python train.py --n_layer=14 --d_model=448 --router_score="softmax" --routed_scale=2.5 --balance_loss=0.00228 --router_z_loss=0.001 --norm_eps=1e-05 --tie_embeddings=false --batch_tokens=[65536, 131072, 262144] --seq_len=1024 --steps=8369 --dataset="wikipedia_en"
Below are experts of layer 7 (counted from 0) of a mixture-of-experts language model. Rows are named gate (a neuron's input weights, with its number), up (a neuron's input weights, with its number) and show model dimensions 224-335. Each number is 128 + 24 x the weight over its row's rms, rounded and kept within 0 to 255. Numbers have three digits each.
Before each expert's rows: "gets" lists some tokens that make up at least twice as much of what it gets as of all text; "comes after" lists some tokens at least twice as common just before its tokens as in all text. This comes from a sample of Wikipedia text that the model never trained on. Tokens count by the router's weight.

# expert 95
gets: " the", " of", " in", " at", "ing", " Be"
comes after: " the", " of", " to", " and", " for", " he"
gate0:136113161137120120122166088158134121114124109087127127160121177159144119110182120155131117141118113147154112137122116146157122104148156153123158142147131116076144154122117135156122144097118098125113140112134159132132151136087113099106118139090143146144084126143112132095086171117137127081125124148134127107137112134141086136122101085140
up0:088155114150093141138173111164168098118118154130168100120084130111132144101145161113099125103092154167123154103144098124127102157171123118117100119113117137086109122168111115138095092106092131075119099129136128109119130115114099139127164150078150133161081163107097133115099129109131093125147089150121097124159107167132111114143098127110

# expert 81
gets: "\n\n", "\n", ".", "=", " =", "–"
comes after: ".", "=", ")", " =", "\"", " In"
gate0:146162143101149114092106102110101151158169146112144171149124144136118120129106159111167172125140108153128136130135167141119132124138098147104144152099156135109165103141107117153134149061101094128106131130101122128138118118125175100137069115143123129129160083165112084126119120146127133130076177084135075130123119067156108149161114117111
up0:119164086163113127147106136102120109127109137134164127111114114124114160119098147092122147092137165159111140109152152104086127143151080133111152157089125152128123149159095096104094102137069133111124107112127127107133110150168131134156136135105130100154154124120084119144139133121098108142109094162115113155179115108102115117180154150100

# expert 70
gets: " |", ".", "|", "19", ":", " 1"
comes after: " |", ":", " (", " 0", " 1", " /"
gate0:148076161097085134105062101078120156137113136078134130117126149151146122133109116170131174136120112127116128133117143144113126114114132165084160159162141111171138121155128119134138111135165082129120115121150147118148174145131152088125124142145130118113120086098142111124119145152164146110145141057160079120096132144122114104125131134096
up0:147127133129155118124120103117129153126157097134119138140168114153129108133175122129112078137125102133150115132113122124162155091137141154134143152113150114130132143102154184118139161108117134122131140144104131157142112104099116141091112085126112166129177126160139134101143149156128121149131161151120181103144161096177110149081080113170

# expert 57
gets: " and", ".", ",", "  ", "\n", "="
comes after: ".", "\n\n", ",", " In", "In", "  "
gate0:166111161123120141144100148115160148138081095091136112103119175105113124131099102156122135119172117115152130109114154126111123131116174119124135106125138113120115129105146109139142123079137116153088130151112105139148171121125132105112134113144102112135150137103158134139177110123124157073100164133121124145136143139123177148141172137142
up0:170100143106145116104089123121156177126128145090104119096124128145163158179121107129128140162114127080115131134109130166119086138155131133111122150187159094155165104091127144158135142138128139131041093092136115115117153131127076139120103145149063121129136146108111125145128121119153112086114167095154071111121105138123162118136155119147

# expert 74
gets: ":", "\n", "  ", "\n\n", "°", " New"
comes after: " |", "=", "-", "|", ":", "  "
gate0:140117160128149121132107101106079103126118125124159152119113133138184113164165117150125119127154115094125094144132148171154113097140113119086143159116125113172186106096116150159117172130163112136107140161098119129157149097101103144131151098145080151156141147166138127096148151144132156094119153136176184152118167139118132124063136132157
up0:093144134146118154140137144138145109103119156130178130105091119120154149138118156113091124089126139124105110118169101121120091145171091121118113117119100131121139103149076103106092113146135165117131136140113094095146092136139107168160158134093129121156119150133109139141129116141110095122124117146121161168130118150093156106137143135098

# expert 71
gets: ".", " |", "\n", "|", "\n\n", ";"
comes after: ".", "  ", ")", "\n", "\"", "%"
gate0:157131132127145123124125120126106146152178157136103142130124158122118101122097077106108150127148133116130135139127127092184126182124130137142147146127163110184143167074108144166114141151104112127136112166123180110121106118110113148074116148123147103137127136184154146139141140183131161098144139114157147130074147130116131133161072171161
up0:149099121161155108119110131151105109133089125076115159143147133107151132103168180158158122150129106104163098150096151164126155079103136168106138137136108088105117133130128119143174164104180139125151160106126107164095160084110138083140133112148106139133166084131137101109125154114163131123136149138122101096137122088169082144096177074141

# expert 84
gets: "-", "–", "  ", "=", " 0", "|"
comes after: "-", "|", " 0", " 1", "–", " 2"
gate0:129140128130129136161155109155088099125119169149129101102134119082104095104145131099163117116128104108152124156111153137137117114145153148110125146087096159157122127097127109170165150149088167119114110145138145151146097075136090144123135170113131146173082154123109100142115141151148123114135158127168094136156118147141120163160107111130
up0:135151116117113125113102099132094137137108147132093145096171164127105165118110132133179121130063133118147151153144137123174082121128093125146109131086114149162109153122075150113169141163103130125129136137121139109109080090139129154140156149177128103107139092117116077162134134111116136122128154096156149104139108142106090130128129132158

# expert 17
gets: "=", " |", "|", " =", ";", ":"
comes after: "\n", "|", "=", " 1", " 2", "See"
gate0:135125115116095145100118078128131113092142157141142144123116126161124088128102108179127159127097103123155125107104138134153132129124130149138173173166129136134146167119114135132174165151116152110124110159105144136085094101107137136124102155112124148154184128151130149132125157176155163118141126124101105108133113132168112115124166139126
up0:113150127124147124168159156103113133161113115108127096147148140112136171117147164105141089149183114140130132136143092127102118077119129123084094108111124146125094098092155118110077100098124122133108159101135124116156157178119130112132156142162116112134098124102165099138148097097115114129110156142138186127106135099114163154113084123159

# expert 6
gets: " |", "  ", "|", " \"", "%", " 18"
comes after: " |", "|", "  ", "%", " —", " John"
gate0:157095147078110067069103084094112120087115119139129144114151138093134111156121144142133168126127109134164131156093144128134110139130123100121144140152159107148116119114114141115140123119151096124125144154096134142156101118136145145120092105138094122190134104161162106075109113154094111107157169136174140113154110088115164088095139113164
up0:133150120160150133157128150120124149153159105077129121169095159140138116129141118145138102143164112106132092111148110121133150139116120168132132124111107136121145141125141144150145162103165133163134136116108154116112174102105145082133147150136175155061165102119102129169169159122174155141120144082138117129106151132145085179149088138095

# expert 25
gets: " |", "-", "|", "\n", ";", "  "
comes after: "-", "\n", " |", "|", "  ", " 0"
gate3:153142106109166090124164147136054125113142127127128110095069115126120153151136087160112138149108116137156102119122136093127112152146089138109121178171156147172117141135103121137141163087142132123139108138068115124129136150134101120111121106105157172139148099128186143124172159149157136167152179140130101159131160097137135112086103108148
up3:091100143119120156108105106088200139128131103116131166136194162133150093101145165090162102088156119100131157171128136170155157103114160127105143101101104095104152140119146156144126087160138126142104156160167156154132154096125164107157125130160105131119122146157080117102108123103129150113121106100140165100125122142125100151144146134132

# expert 15
gets: "=", ".", "\n", "\n\n", " of", " the"
comes after: "=", "\n\n", "\n", ".", " at", " University"
gate0:064129144114131125136114108150101177125129126092146143155139163120105129127109148184116089139124116104143150132122119140188124043142151119140168140127118098154137114082142139141146092150176128130125154139152098167160137116158138123151158098131114106143134136155147060133121132115126140117119159112132150068111140120145169129123126112116
up0:070137122155131140157141131124115161140122145106156125142151108114087126075101147129102102144125133098112137125142121120178129099141124085122153133121115156143141125120139141138149101157143106122141140139147069128163131131155123115143175110103141108162098144158121114122112116117129102118148151132102165119130140158121147141113111091114

# expert 91
gets: " |", "\n", "|", ";", "-", "  "
comes after: " |", "-", "|", "=", ")", ";"
gate0:134112155130137119126137118120104143146119146104095135164124150107112068145130153133105102113139126106122111157142145129119121135137092152100139147125175118170145137139160139156144165124121121142102116134133127150147091076127150182143129138128144125135130100132134120136136114147131152154174120089138127154106093107095111132104127108122
up0:155107138142130118124105117110138130138141078107127164118115124162164129150137106133153118154127116100154121113080128150172145116121163124129172138152095096154127115104121126131130157104197110137143179144106172143149166143112144114098096127158109141105173122154146159109138167168123152109107156115141152101127147092139110117103076113172